From a checkpoint of a small mixture-of-experts model trained on Wikipedia.
Size: 13 layers, vocabulary 32000.
Experts: 64 experts in each of 9 layers, 64 bilinear neurons an expert, 4 picks a token, a sigmoid router.
Training: 411M tokens, 3136 steps.
Below are experts of layer 10 (counted from 0) of a mixture-of-experts language model. Rows are named router (the router's row for the expert), down (a neuron's output weights, with its number) and show model dimensions 192-383. Each number is 500 + 25 x the weight over its row's rms, rounded and kept within 0 to 999. Numbers have three digits each.
Before each expert's rows: "comes before" lists some tokens at least twice as common just after its tokens as in all text. This comes from a sample of Wikipedia text that the model never trained on. Tokens count by the router's weight.

# expert 23
comes before: "s", "ing", "ed", " of", " and", "ly"
router:501494513492512501527500519534490517476517492514508521494516481483493443499508473525475505490486481445480468466553458469445520506469488482475510517482547475498491488482519489513482474494508462520534468547528486523484504474525537495513469464493530497501542501526449483526542479539513507472505501524474506493499510517512480514498503501508504472506540492489507510473506508505504489517506485500444495494489463495531490495503506520498435479507514516433466467484497520460483538528528495487513525521563489492501511487511449488515531499516517498501456495502513501483520541465477539482
down0:444516473525472519451523518461501489504466508504539471529505508505529483446517534497533516561517515539475506477552505494442506504503516496475511475522488522475456489498540487463481523477500507516516487481473511499504489516466487475484515511507465526482496495516487514496463461510531502485509520525468455519497503462506490490483506489488529531494489483511508470500493489497529502477519528496496521553501478539532518544461514560472481490503470530515460536501505516497555492529504482498475490501514507468506449487528516462504520527489496497508538471525534529478501474539540486477

# expert 14
comes before: "==", " of", " and", "s", " ==", "ing"
router:568476483515516478521531488527524513508495527514491509521492491498499522503516495498460476507482503528522515467510518513509536521472511467525497522466539489493520490497533499475541537456523434517500519506555516442516454489456489463484477514480508477456503490486480463464451516516486531500483450500491518500489474510514494516478441496501547463483524473530442517500481505504515561450481509500468499504492514526503512487500468488492471495470476501431507463490469512500469521452529467505494539516538478511537508477477456466484480482479487572496521476532520501504475487483467480504
down0:505491492490498497512481462526458488522543478473519493489525468485489481483461491503542548531491552482521513493515507538498451540509518476528487498491543500496519493460460502533519500505496530539479540495487533472499529480522531507533487499468473536498491526513454484515483508499492455472515521505490489534493536495488516519547559553515447481522486501519460448521526510497530494497507487475472546482517466519470520473521531494510524499479481507522492538485492516498497495523501490514521490489479513527497526503475502502488549502534471459485517516485510498505483479495508490487

# expert 36
comes before: " ", " 0", " 1", " 2", " 3", " 4"
router:502496509537554483486492458543471501507504522501521493484479520526522466532494491545500500507513502503479477485546482494509495529518480518515551489504518466496433483504473499541509456514514506486498531522446464561527488516505496539475489521518484535536500544504527464469554510531474506468488486474487489482450462542508510515502519487520515531512531493455487481451496481503466489494485503526476490525502511483460542484478509482498493510495485517474446531476543522546474526528514492524505526487529529491505513513541514477490530528450498463545504504486511472494511479518486548528
down0:510466499474474540486511588524503476538481518504520508495516483517506488496460501493521467510537489553461476506503479489525512484534505504514526528463533533498523516540525520473475506500513523485500517482489516480468491479499509497489506501447497482522454478550549500524485526523497475499500513541551483460534500469447533468469512521498510521516521487502480491521498458503512492447486514510500542536476504543495505469518518472486471454534507473513504541512549498476491512493512502481484484495494485519519512480546503505514485518494484495486504512566483467484541523531487509494

# expert 50
comes before: ".", ",", " in", " and", " of", " to"
router:486541546490482483513500489487460510510503468502514514499484567489503511461510500496532478529490520464472489488566483498448473515519442525518528494443518478502479504534514545504488513506495485471491486521507529548509554527540489538484522462520477490498526466535482450531510523540511509501543492484491487500521513506501475489558464502485476490505516505464495483476485504493494471505479483518512482494487502508522479509474514502467488520487516547483500460517542558524518502534500475469497493486539460525497539473531494485527517511491482468515518455457488515479512480480486509485
down0:484555488520501470539502525493449483531481481523489491504487556497472513502520508509515534523502539509452473484479544517462475496504467536494465518510505533526505479499546473518528486515535511554499511506516502494509478474479568564493515528480488463550471528526518475483484491488496464471487537513550504498476489486503502444513484491452517504492459524474512468530496480494533475511467502468520509518505482498542535485526523480494537545513479494476510486491531476525497466499489486482484490498529519568484517484520474487538499497512512527517491486479496481500499490511561520514

# expert 58
comes before: "\n", " of", ",", " in", " for", " is"
router:453535544532472483532473529472482522488484488516505516497547471489555499486487482450455488515526543517490521461470497493495474465508488468502523502536511536472508510460484487476509489499466516467480489513559525478520524502492503545472552499528453539505487504487500481446525490515515492477514528487496545463485487462497486458482468504573465489519496557504473480507512493480534499480479477489523471505509546525502518532512490501532510524540455506473512505496508513512486469500498496517542501469511476466482486435514489493532472547522480518508435492489467483506492478466502519532
down0:476521488474521507507489498498512437513533523506455526478503474487505496512522512473527532499510445495491510515545530511522507512479524508524451526502520465531496466496489515513511478460498554494481493537496485492441540512508461463508483487508524510517481509441481468582515573540510497510520446474495507439464483513496490528531531507501528467457500450491480468507523505484491496503491496497517512514519516516536485528477488526479526496532503489545486516520518496521462488502510489484485480513471489530528542492487531520479513487501499477473494538495530508518503511456518465480

# expert 10
comes before: " |", "th", ";", " years", " km", " m"
router:500491474506489497478543490508517477545479510529493512497464458539530492449496530532501518475499518522500486495561475515534539489464544520485458512456450512476492496478513495507504508518516483509513528506457522461470493495493515521502474481468488518506504535466496512497494515454543523493461497477492548440523524519521502549505535453548492521502492503480489512462537503505436536491487497502498533523480524509478511507492523462484544484529566484513517492541490450463557482471515528482499504477528455483505520491521504525459519537488527513448500465532477522490512489538520497539
down0:480474509536496501521522474458480537482467509501562498489501503490491522451548529532431495520477463474483514525511498491470533515520548521527471503508491526517498498483491498495532504489490535509507512481493499550530467527490498492466506491497493542520510479523483445517482491524487501433532490505495507502494468482481493521532481505541493526482519498485486514490495540504498506534507529483486481472484511474522516447512512554517410497482510475508512519483480500480479488481497524511494534494499502479489543495510522432519439486540500503547526539504514475476477484517487525493

# expert 56
comes before: "\n", " ", " 0", " 1", " 2", " 3"
router:504542512513500484544474506510524546499514492492492524485476489500511474505527489476480503485516504474521477490529491467479476508503507528482531526499498434509489466473496500508504500501492448490479481515453511524535531546483481510488517477494476534483479535504493445464519482498511525461520475465455501525483523516466504498478445397483496471506516515499505528520480517505476507524494494469506486516508493492497471492498478511478503513516484526515497521468502544473504509519482485514510484537558492503479516454498491468473503474502472482490537437486476511492454501505502517532
down0:542519493520473527527506464529499501469476456520511449491501528507497486477497506508481472535498515503520491475470514480465495528501487551464442536498480530491467510485461506485513502499519504483521499477477510476566498509493492502501493514471546490528481474523495452506455481500469532515452475532456508480483502473522485494531568489495462493481502490532523544497531503511526527484500489461487480503474495466508497467525523525487528499505496504494476493490478527525535446501511509493493482437402507538500508493488477482512527476465495502485471530470503497522418490504509496524

# expert 61
comes before: ",", "\n", " The", ".", " In", "'"
router:508515520490509516468529497542472525479503505506516473450508489492497488503535452469527581530502477501473473520490495529508486506489439496509478522501530467534471461503527484516493442542487531534475537468502533455513512490464500492531522475501523461469511501510507511471521459488535510503489466498472519497531501472520452492473469528488478489519506431465508503491507467518496508513489518496497543478453481509505446490531489477491527550506524505478464507496515510511575497519502523502521540510510500473449513474526474487526489516500482495582486575469504498462512496515487528486
down0:512485513525522528482510519514520466444508549512481481482479487506510486520493527532467511504543540528491477501468514511503518492547485548528514515438483556567516489497488516490507526506504518528483466491492493522528495493438483467504501504475498511472554492529519479454494508485471494446480457499448506524491510513479467495486513477494484483481504464483506485481516498509507483525502510521539534507495507515516511550494465521470496472487516535522478513515514466508514525517482510547475473538483506512510519450473540514498487551513481492497490473476475519523496528530557492506

# expert 51
comes before: " |", ")", " km", " m", "/", "3"
router:504499529531463476522514507533483518511512473500529486529503530498510500469475485533479520479516527539474483547500472498475497535473474494501467477475515520503504540502516491502533509571463485514510531473475483496469519490537480539517508477502487510483491466541518499510515517491536508464482511529498476506522522525488503519513487531521486495507492511465521492511494498514493491493489476517476500470465481492516511488540508483487467458480522464452460486480485515493507522468469478470478451495532463517491516476490494496519458525511497472552465504532452503442519498512459483518
down0:475538512498486517500466535542486492457479534489466509536514474505512466525502507532522528480478478497524520493449504504482511505502479538472489491467578474465478509479498501464481535507553486522482466499486474505516484492528472498507527532528520487483506473506492523469486550465518494505495459483510456523486502525484478552534491515517474493482524464496494514500497515523509536522472487472523527503483499507499536492523495469511492500470476508512506488520480476529480457508471490520474429505492532484455505492506487498527469532458487472513494521515483471519492517486472529477

# expert 8
comes before: "\n", " ", " 1", " —", " 2", " 0"
router:514522461505532476492505507510493492495475501485470474485530509498468499528504483513524524438480502491511459502469539451516496457493487514513494493497506488494505512504513500460465518511492513472500484510469493498508472535492505492528533509454471513471494538510487540526511485518481499471486449496481514473519498531542467503490472482475508498513452526436512505480459508479505520454513480477504491468497462539485501477471477522507484497503517538497538469503488519461512528516501530523485539514512506525470501476495485480534520470498442533491465452494507498479485478472488514511
down0:517480493519517506515539519497504514504517487485528480517484539487438485553521473518451549511527572534524451514515491472489502510476564527480524484519455485520516508529556491503468533529517511535523461479515504480493529486515490544504506500490514501526419505523536486495493513511500541516507498513497472515487477540513549488483559500511515461522536457481538456513521498513474499504496467485541537542497506507497489498477463452485505490492507521513512520479473460468521488499491502501477536512499481498487510529514499460484513507474454494530495518468476542464524478492514493527

# expert 20
comes before: ",", " (", "'", ";", " =", " University"
router:493480501489525479491541479527526479488490492532512513507505509480466509488502483513495506500522492474491489489465494475499507530543506471543467478499449502487443532514473507539461478530496516490567474525483468506516470492465529501500491505506449479538510515542541460505578476497495505501496472475465490530508459454499513517520489560481494474517469529466491481476526488516449513497479484497536487479497521480476569439485484541486474462479516537442545485497497545487504518472500507524528526485461498496484502500493494483504501501464481476531527533511500500488473463496463539462
down0:473515531557485462470454487510512500501509529531456471530511489534498528502522484513497485511461519471509543520430512474503513529497482511488455498484473511518532477502515499500498508541496468498546500471444535502471507482532488493530488500494519470523510502507506507455507487479502529492458492497481464517504478504527517532528492505495513501500533466482491524490520474529493484488487503524538487507488462471487477516533514470489465493514461516512494485521446487513524521453460475522533478538530540507530450469487519463516518472541467469518516489509461500540479484486533483506

# expert 25
comes before: " of", ".", ",", " was", " in", " and"
router:492525475520531483484522479518492547524545498514494489507523486487538451536484496495547461473473514485462498534547451474464505500480464516509515496472505464502495498492494505500486504485505482515505473484455474534497521485538500496449513487502474496463474490523507478548474503542486467548483504474488511522497520489516535486478467514519527498542511438443489479513459500512549505478467487494483536505525524485504484531458457495492532504492544534511501488455512484518515525502498498533496508483538500496498468477493513513508499492529495512498496531474555509488519503497467489508
down0:512515474459461540509489511489504506530487441483501513519503510478497485497500528493534505490496546494467474467474481492526488499517489466502516519486512515500483526502490432446480507492469549526473482449498493489537484502507504504485486512482508508484528476455504494480503478458506451464481499546453493500466526498495474477474474438513536535458483489516519514486457516492534540515501483508516486506521497529554458457568531513475555502532469504507502545522516464525546481548503432502516526526506532525473492501493498453495484508512478520537523509514512491505496495519466481521

# expert 53
comes before: " and", " the", " he", " which", " a", " but"
router:459494525500503514522511478505494496553517518505502519504496457485473473478501491545494491517541490448485486485512471501380481514522514558493516490555488546525512518524484507505473532495521489524468485523547457525505548521542475512497521491518489591464487495536522501515516527517474483478520472478475499482516500475492480501493486484524467484513503526492494519439519463503514515487465529496478470488484448521512513517534520479514483504520516511541473444482496475522503475502518511524474505442481489502480486480510500501504529546507527520578512508519473511524505496499498517516
down0:573465461550488483465474504504488534454478508496548497482502495483506521515455502504482522540488521523534478491505489563500495491496492523496543541491506470482461532520465506495497540488533458529506444513511526475453514485471526535496498481521516538499509504516520523485492530531482467540548470477484495473459528515549520485480478497499511494481469525524508536502516493515508467520505535442490527500456526560545472510472505532482436462492510519481465529518495518532478494501520528512500531521504507512517509503476485497492490490530461495536467514518506514563484514475520537529

# expert 52
comes before: " was", " is", " were", " had", " has", " are"
router:534497485476520491508463510522513457554504473506482484489468521475503494502500485512478508482517458516508504476441482500545552519549516467506521481528441499529506458504455482520521441502470489482517539498506509473514486539534476523522478536491537530489494490516515469472511461493503507533499517535515487479470490497474513514465516487496510505461484474494486481520516518468512507519521461510474510532494512478519474496506531523483527514535556481497521525487510461530506499540465532545443472532496517530525505504529505507484491517506492486506471524491509492512485524496515519463
down0:529470494478544472518452474513539524519451503496509486517468457432525466485534507507450504524462481486488494518470465471480467481493491523534506491499477420506507474479522500525502507500513489519538498497514484490521509509480531517547479509486466472531460527529490463462522505492497535477502511475519517508535519495523518494516479459502506520483505480478530454476478497500472534490515552541465551497482471540485516520498528529484501531490524549501512503504472482458515472460543529500511492494485472470465527480511477521471548519530451502469519522477515523495499488508502535487

# expert 45
comes before: " |", ";", "·", "3", "2", "1"
router:500519524524501480522501539523489578535498488511538502499472556448524484457475493499465477479516478491506497504532482493427514517512455525518497516492512439511464489515500507512507515515453509472503488518514542537492520499555492494557520532497495482503555467524483517507518501508523547484503509494531508535531491489517473473530462593501474479525476504470480476489468510499501504506493506517518488494519459484543476515502514511498458467525518517454469461521464508477477447519478496525495497503499453501487488439507491528511531528506468483510521504486517464486509496450484486513
down0:486466487469521488522500508467505509441525505517513487479534493523461514464460500549514481503481509529523508496503468521483515459518516529479486492505491529503493464538530519494501522523534503472473516505518532488524524464452524517497542488493524517513543475544535479513510507503492524511508461455507518512512458507495509530523483528557526469445462512547474492521499530538515495513539482478473481493495502505524506494483522537494479508477522496499495471485506514527490466546494574501488511520517458468423511518471501523483506482499519506482478484514511482500495497513498513474

# expert 13
comes before: "|", " was", ":", " is", " been", " had"
router:521482512477497462520445549492502473549531455476513483517526546503484476467524500511473513507540458444484507487448517511512490468514484479521471486502483461543516485523454461481499436511519475437501528480515497462485497499469489501510500504555527498471530478532488479487536487485479490520484499484510529440434474518500509483501500474470492497490478478476505488476505510495506516497497465478490481497470516542489502506493474509486499519509530520509487488526473482512505482521461516479484492479501476482472511450523521462520496496509506485520513488495526508511518554530506535490
down0:519504526499457491499487520516511472497498485522520498493496494514512491526511501499449543464506512487505517532484502514463494471507484548514488528523491500523508502521468490480459431512528520544492524502553518485491481513521492481479489484506517525502483490514515488494462500501485489486515473530475475482503463494562526486490475467509521459508480450495512439542531499460509484517523486453536478516483505529509517490488497476507519509507511494493452490525540465504504492476488499515486522491477496508542498481492482462519525525500482458500499450490491481491492472512522483496